{
  "num_hidden_layers": 13,
  "hidden_size": 256,
  "n_experts": 16,
  "experts_per_token": 1,
  "d_expert": 320,
  "d_shared_expert": 0,
  "hidden_act": "swiglu",
  "moe_layers": [1, 3, 5, 7, 9, 11],
  "router_score": "sigmoid",
  "normalize_top_k": false,
  "routed_scale": 2.0,
  "balance_loss": 0.000366,
  "balance_bias": true,
  "router_bias": true,
  "init_std_router": 0.0212,
  "lr_router": 0.00214,
  "num_attention_heads": 8,
  "num_key_value_heads": 2,
  "head_dim": 32,
  "vocab_size": 8192,
  "norm": "rmsnorm",
  "norm_place": "pre",
  "norm_eps": 1e-05,
  "positions": "rope",
  "rope_theta": 10000.0,
  "rope_fraction": 1.0,
  "qk_norm": false,
  "attn_scale": 0.177,
  "tie_word_embeddings": false,
  "parallel_block": false,
  "init": "normal",
  "init_std_qkv": 0.0297,
  "init_std_o": 0.0,
  "init_std_up": 0.0297,
  "init_std_down": 0.0,
  "optimizer": "soap_variant",
  "learning_rate": 0.00293,
  "beta1": 0.95,
  "beta2": 0.99,
  "weight_decay": 0.094,
  "lr_head": 0.00726,
  "max_grad_norm": 2.0,
  "warmup_steps": 200,
  "schedule": "wsd",
  "decay_fraction": 0.927,
  "decay_shape": "linear",
  "final_lr_fraction": 0.1,
  "batch_tokens": 65536,
  "max_seq_len": 256,
  "doc_mask": false,
  "train_tokens": 255600000,
  "max_steps": 3901,
  "dataset": "wikipedia_en"
}
Below are experts of layer 9 (counted from 0) of a mixture-of-experts language model. Rows are named router (the router's row for the expert), gate (a neuron's input weights, with its number), up (a neuron's input weights, with its number) and show model dimensions 0-255. Each number is 128 + 32 x the weight over its row's rms, rounded and kept within 0 to 255.
Before each expert's rows: "comes after" lists some tokens at least twice as common just before its tokens as in all text; "mostly gets" lists some tokens that are sent to it at least half of the time. This comes from a sample of Wikipedia text that the model never trained on. Tokens count by the router's weight.

# expert 14
comes after: "0", "5", "3", ".", "4", "1"
mostly gets: "%", " km", " million", " sq", " population", " lb"
router [182 117 157 100 102 113  95  78 141  98 109  78  79 157 149  60 113 134  90 127  51 150 121 134  98 145 119 142 131  80 138  87 175 174 117 135 103 124  79 133 119 153 116 132 115 123  98 113 182 167  97 143  98 107  89 111 141 205 164 118  93 105 160 131 119 192 198 103 156 100  78  74 148 127 193 141  75  87 114  94  79 113 135 209 133 151 105 135 161 109 118 136 178 121 184 204 113 144 123  83  92  73  79  86 115  74 126 160 152 125 165 140 127 173  98 152  97 138 157 140 205 122  87 164  96  82 116 162 123  46 129 185  54 148 177  98 157  97 146 124  62  95 126 126  88 100 124 135 124 122 120 116 117 128 147 153 156 189 118 116 111 127 188 117 119 155 189 143  97  90 128 105  95 148 161 120 132  99 115 121 127 119 135 173 144 188 176 126  97 128 119 108 187  88 116 194 130 146 163 188 155 133 127 134 167 101 155 155 125 105 140 116 131 132 130 137  97 170 144 122  88 125 135 100 111 177 149  95 113 142 180 133 162 160  98 140  70 114 150 141 109 137 143 125  73 117 125 125  90 104 171 169 153 114 138 119]
gate2 [107  98 137 144  80 114 144 146 119 131 166 107 168 147 142 162 133 105  50 154 138 194 165 154 128 199  75 130 105 136 149  97 136 133 143 129 120 101  53 178 104 132 104 120 155 130 106 117 118 142 124 179 170 174 133  98  73 184 120 140 167 131 142 100 146 130 141 137 121 106  90 107 114  78 131 135  94  93 101 106 139 106 106 197 160 108 161  92  88 138 138 148 114 141 121 156 132 150 128 139   1 124  61 198 107 161 127 164  44 110 112 130 149 162 114 135 126 105  94 163  87 158 127 148 148 175 147 128 126 198 160 111 111 125 157 155 142 111 138  69  93 148 196 157 112  46 139 158 153 133 136  78 174 130 152 140 134 174  79 106 123 108  86 127 101 126  96 100 124  92 119 100 171 105 171  38 100 144 119 149 121 124 101 163 134 178 115 120 131 146 102 119 116 138 138 157 124 206 129 197 133 123 159 121 138 113 161 166 166 117 111 127 179 147 114 189 109 173  83 154 103 129 176  95  84 135 140 172 100 157 172 117 165 137 175 145  87 105  92 168 144 108 118 121 113 168 113 132 145 171 164 136 112 192  74 162]
up2 [176 108 101 139  93 134 120 111 120 168 154 148 168 136 124 169  89 114  41  59  60 186 118 113  89 195 144  81  56 157 171 116 187 133 135 150 132 127 107 155  67 129 140 148 118 166 124  95  83 146 105 103 115 111 155 171  85 173 123 112 162 110 193 134 139 163 156 145 152 105 113 133 102  77 163 161  68 111 100  65 167  94  71 154 151 129 165 122 146 134 115 128 100 119 127  81 111 147 119 119 104  92 104 151  95 134 163 140 157 114 123 123 151 173 131 131 139 116  89 137 106 119 122 135  97 172 165  76 144 125 149 119  98  98 130  83  75 119 146  61 127 135 160 150 128  68 150 187  98 119 136 118 132 110 170 186 126 150 109 126  93  81 190 121  98 137 112  74  92  78 143 114 170  96 156  49 120 130 143 145  89 135  99 115 120 170 139  96 185 159 139 114 167  91 108 113 128 174 174 217 170 159 142 141  99 137 105 135  66  81 103 110 164 155 116 176 138 146 174  74 136 115 132 134  63 104 141 192 105 154 144 137 143 124 137 140 120 100 111 120 107  82 161 171 132 160  79 158 142 145 153  81 131 170  63 117]
gate3 [175 126  85 200 116 159 128 100  81 137 104 126 161 118 116 162 153 155 148 131 104  62 166 103 191 158 194 148 125  95  96 111 113 142 107 122  91 202 120 129 152 159 102  77 127 120 114 134 131 125 105 117 141 118 125  83 115 173 125 127 100 111 149 114 135  90  67 158  97 165 190 111 150 179  95 116 138 122 128  75  87  96 139 167 176  91 138 116 133 157 134 143  90 135 170 201 114  79 109 124  84 148 121 175 131 152 142 114 152 123 180 124 104 140 196 115 115  86 194  98 100  93 118 104  96 141 104 105 149 123 141 102 120 171 138 140 152  74 114 196 153 130 103 114 100 148  45 158 124 103 123 153 189 107 119 117  69 105 119  75 157 150 120  57 143 186 107 161  97 204 112 144 202 148 139 151 136 139 108  80 163 153 115 118  84 108 169 203 130 146 136 102 163 171 118 127 151 110 129 119  84 145 144  88 125 207 118 137 103 174 119 133 221  90 141 167 102 131  94 125 103  93 110 134 176 127 137 108 118 100 127  94  88 154 158 121 179 150 129 125 128 172 121 114 154 114 123 123 102  95 227  83 149 133 125 128]
up3 [121 126 152  61 107  94 132  95 162 100 126  91  84 147 130  83 131  92 109 134 157 145  91 146 124  98  44 104 143 114 123 167 130 125 131 161 134  80 136 111 134 112 184 167 149 199 109 120 145 128 164 173 107 147  41 132  72 147 132 133 128 124 146 131 114 128 155 102 158  96 158 125 109 108 137 123 111 154 125 145 121 184 111  92 143 138  84 177  79  79 117 120 136 154  68 142 100 163 179 111  86 137  91 109 124 135 166 145 154 171  96  75 155 132 112 173  94 140 100 129 203 168 139 159 121 103  96 121 108 115 113 112 100 176 181 131 100 102 106 169 139 180 184 144 114 119 149  89 125 139 103 100  84 157 140  96 115 109 189 142 139 163  61 139 133 118 110  89 189  71 142 151  77 112  82 114 162  70 141 145 119 100 103 118 165  90 149  53 112 118 162 139  72 115 139 120 214 139  86 170 106 107  86 134 154 103  76  93 127 131  86 149  73 102 208 153 121 154 113 142 146 118 114 134  72  78 105 168 139 175 122 193 179  82  96 122 139 132 149 103  89  73 143 184 148  85 114  89  90 164  82 131 131 116 140  93]
gate4 [145 116 102  98 113 168 133  89  98 169 106 127  30 156  70 188 116  99 148 190 101 132 144 146  93 161 107 137 133 132 148 198  97 106 183 142 139 125 117  81 120 117 144 125 107 123 167  97 111  95 135 123 110 152 145 148 132 138 159  73 168 146 145  74 130  88 145 118  41 129 152 134 170 129 149 141  95 159 140 146  65 145 163 106  86 167  84 137 143  91 124  93 148  64  97 139 140  95 156 107 133 170 150 170  94 193 138 144  76 140 121 117  80 145 153 126 120 121 120 139 168 144 122 134 103 120 138  99 162 118 114 128 120 156 193 152  63 131  68 129  83 103 115 142 155 105 163 105 130 137 125  76 115  70 160 130 125 131  45 117 148 124 130 135 115 123  76 143 124 130  79 118 143 124 123  77 121 113 120  99 194  45 102 165 128 198 143 111  96  66 116 158 124 129 168 213 129 130 157 117 105 177  57 144 150 158 102 137  61 170 159 132  89 124 106  85  82 111 153 112  87 114 107 159 116 156 121  89  70  80 175 131 127  93 124 103 133 147 156 133 132 122 108  66 170 186 150 117 169 150 155 136 201  86 130 127]
up4 [ 92 167  57 112 104 107 117 141 154 116 128 124 165 133 119 155 141  94 136  81 162  73 129  85 100 108 143  91 121 117 150  95 127 157 152 123 115 131  96  95  90 155 147 109  65  83  65 100  62 156 120 126 137 137 131 176 196 102 134 118 168 132 144 142 141 126 142  98 152 116 165 173 133 106 112 195 115  52 144 157 170 121 118 123  80 128  91 146 144 138  92 166  93 125  86 104 126 120  61 135 160 104 111 119 165 151  95 186 137 121 136 123 155  92 128 110 139 124 111  96  86  69 186 128 117 144 133 168 227 102 158 155  51 154  87 103 122 107 115 128 119  92 124  86  72 219 112 133 103 111 165 171 147 110 147 119 119 149 187 147 120 112  72 182 103 115 100  83 169 166 165 106 138 141 116 113 116 139 159 136 100 168 124 152 137 153  88 163 130 132 147  91 137 124  84 100 211 119 150 123 138  93 121  77  96 170 119 132 170  58 149 113 178 103 108 109 143 118 183  96  79  73 165 115 124 122 135 115 132 139  64  26 115 140 109 181 146 148 146 123 124  91 109 130 150 196 119 105  70 125 164 158 115 138 104 103]
gate5 [169 135 184 159 149 134 130 105 177  72 127 161 166 100  84 129 143 154 110 141 136 182 139 136 161 169  99  97 115 103 143  83 150 124 138 113 158 120 157 180 109  74  85 120 181 134 161 113 138 162 149 143 133 117  79 155  98 161 131 199 102 135  58 136 157 128 195 141 139 102 177 136 107 106 152 122 115 120 107 136 140  92 124 153  89 152 113  69 135  90 159  48  73 140 113 145  70 128  91 188 163 136 108 148  88  97 123 114  82 181 149 155  69 171 154 129 144 130 124  81 137 134 125 156 139  94 117 152 157 143 130 145 140 125 138 152  73  82 124 152  84 115 126 118 169 122 124 140 118  78 133 127 181 109 215 128 144 132 151  70 160 121 146  85 134  90 182 148  52  85 150 127  96 157 125 124  66  59 142 135 134  91 169 104  96 173 139 165 215 123 141 111  80  98  97  70 168 157 115 120 127 102 121 124  83 178 136 178 107 101 121 117 177 134 114 158  91 147 115 111 149 120 143 137 190  88 105 122 143 125 141 131 157 160 115 120 133  53 114 170  97 108 171  82 116 113 134 191 179 175 156  90 139 107  56 107]
up5 [ 64 132  57  57 168 123 138 138 196 119 117 139 140 137 144 149  92 123 130 160  49 154 134 160 120 136 112  98 124 170 130 165  94 156  96 168  80 159 117  78 124 134 130 154  69 118 152 188  98  61 111 139 158 103 159  85 174 118 132 101 131 122 191  86 123 112 110 161 131 155 140  46 106 141  75 119 135 148 175  76 151  97 137 133 113  64 126 126  65  85 157 156 182 146  99  69 146  68 128 114  92 169 146 185 165 129 118  88 145  95 148 116 201 127  95  94 173 113 188 171 128 149 156 143 137 104 103 125 142 115  98  69 172  88 148 185 170 135 123 136 153 160 115 112 114 158 134 147 173 144  94 110 116  76 102 195 133 111 100 155 121 135  79 148 118 134  88 149 209 123 127 106 177 163 118 110 120  92 167 122 132 163 112 119 103  73  98 136 106 113 161 152 132 152 137 143 110  88 176 115 115 144 125 112 144 132  90  86 182 174 175 123  92 166 108  86  89 101 151 117  72 150 112 183 153 165 155 129 150 118 137 148 101  80 127 142 139 190 130 110 151 119  89 123 110 116  90 106  96  96 102 158 102 152 190 135]
gate6 [116  74 114 110 127  77 130 104  86 168  85 142 156  77 119  91 116 120 122 146 148 118 147 145 101 121 159 126 164 114 112 155 172 171  94  79 106 107 122 189 137 177 150 117 161  97  98 102 112  95 117 175 146 102  45 113 126 174 135 125  89 116 125 142 164 125 111 116 162 109  86 101 122 146 110 162 208 125  90 154 121 105  36 147 135 109 119 147  31 106 136  81  52 108  73 153  71 123 131 105 205 141 124 151 111 117 159 150 178  96 159 139 126 161  85 139 125 161 119 115 112 128 193 141 102  13 198 117 123 113 130 106  78 152 130  98 138 109 111 105 125 122 158 108 202 144 105 108 143  79 146 165 124 134 157 151 161 158 115  85  96 130 152 115  67  94 130  92 121 129 138 139 118 195 159 130 140  97  99 112  97 164 101 140 132 139 114  93 137 122 112 119 161 171 143  94 150 115 105 137 160 134 138 117 154 146 107 113  95 134 137 146 144 168 176 192 173 137 146 102 107 139 149 136  76 110 157  98 117 193  98 140 142 155 135 119 166  67 112 132 139  75  41 177  76 159  89  91 101 128 176 175 169 113 151 121]
up6 [114 111 152  82 135 130 109 137  89 192 169 165  94 120 143  66 133 146 171 141 123 121 156  81  99 134 155 103 132  97 143  63 192 104 107 102 124  99 128 156  80 157 143 146 107  98 106  89 142  99 128 153 165 154 116 132 147 181  95 113  39  46 162  88 168 147  86  89 134 120 172 132 156 184 151 102 177 147 128 118 140 132  98 152 115 148 124 161 147 139 129 134  57 124 116 127 175 123 166 102 128  87  82 135  79 173 189 168 169  85 157 119 142 119  70 117 113 120 150 130 134 171 131 136 131 100 109 132 111  91  96  68 133  77 153 140 114 102  71 108 159 211 133 156 115 146 134 174  90  94 122 221 153 152 135 121 121 101  94  80 100 106 149 134  90  58 137 114  64  84 126 107 115 136 154  83 125 147 159 123 173 136 149 147 150 117 132 146 133 114 110 127 157 126  91 124 151 125  97 103 126 195 134 133  94  82 151 146  85 129 160 218 162  99 156 141 141 168 153 121 126 143 159 142 151  71 131 115 104 178 101 154 167 141  87 157 144 142 138 116 132 158  96 207  84 144 143 110  83  91 171 137 186 147 190 186]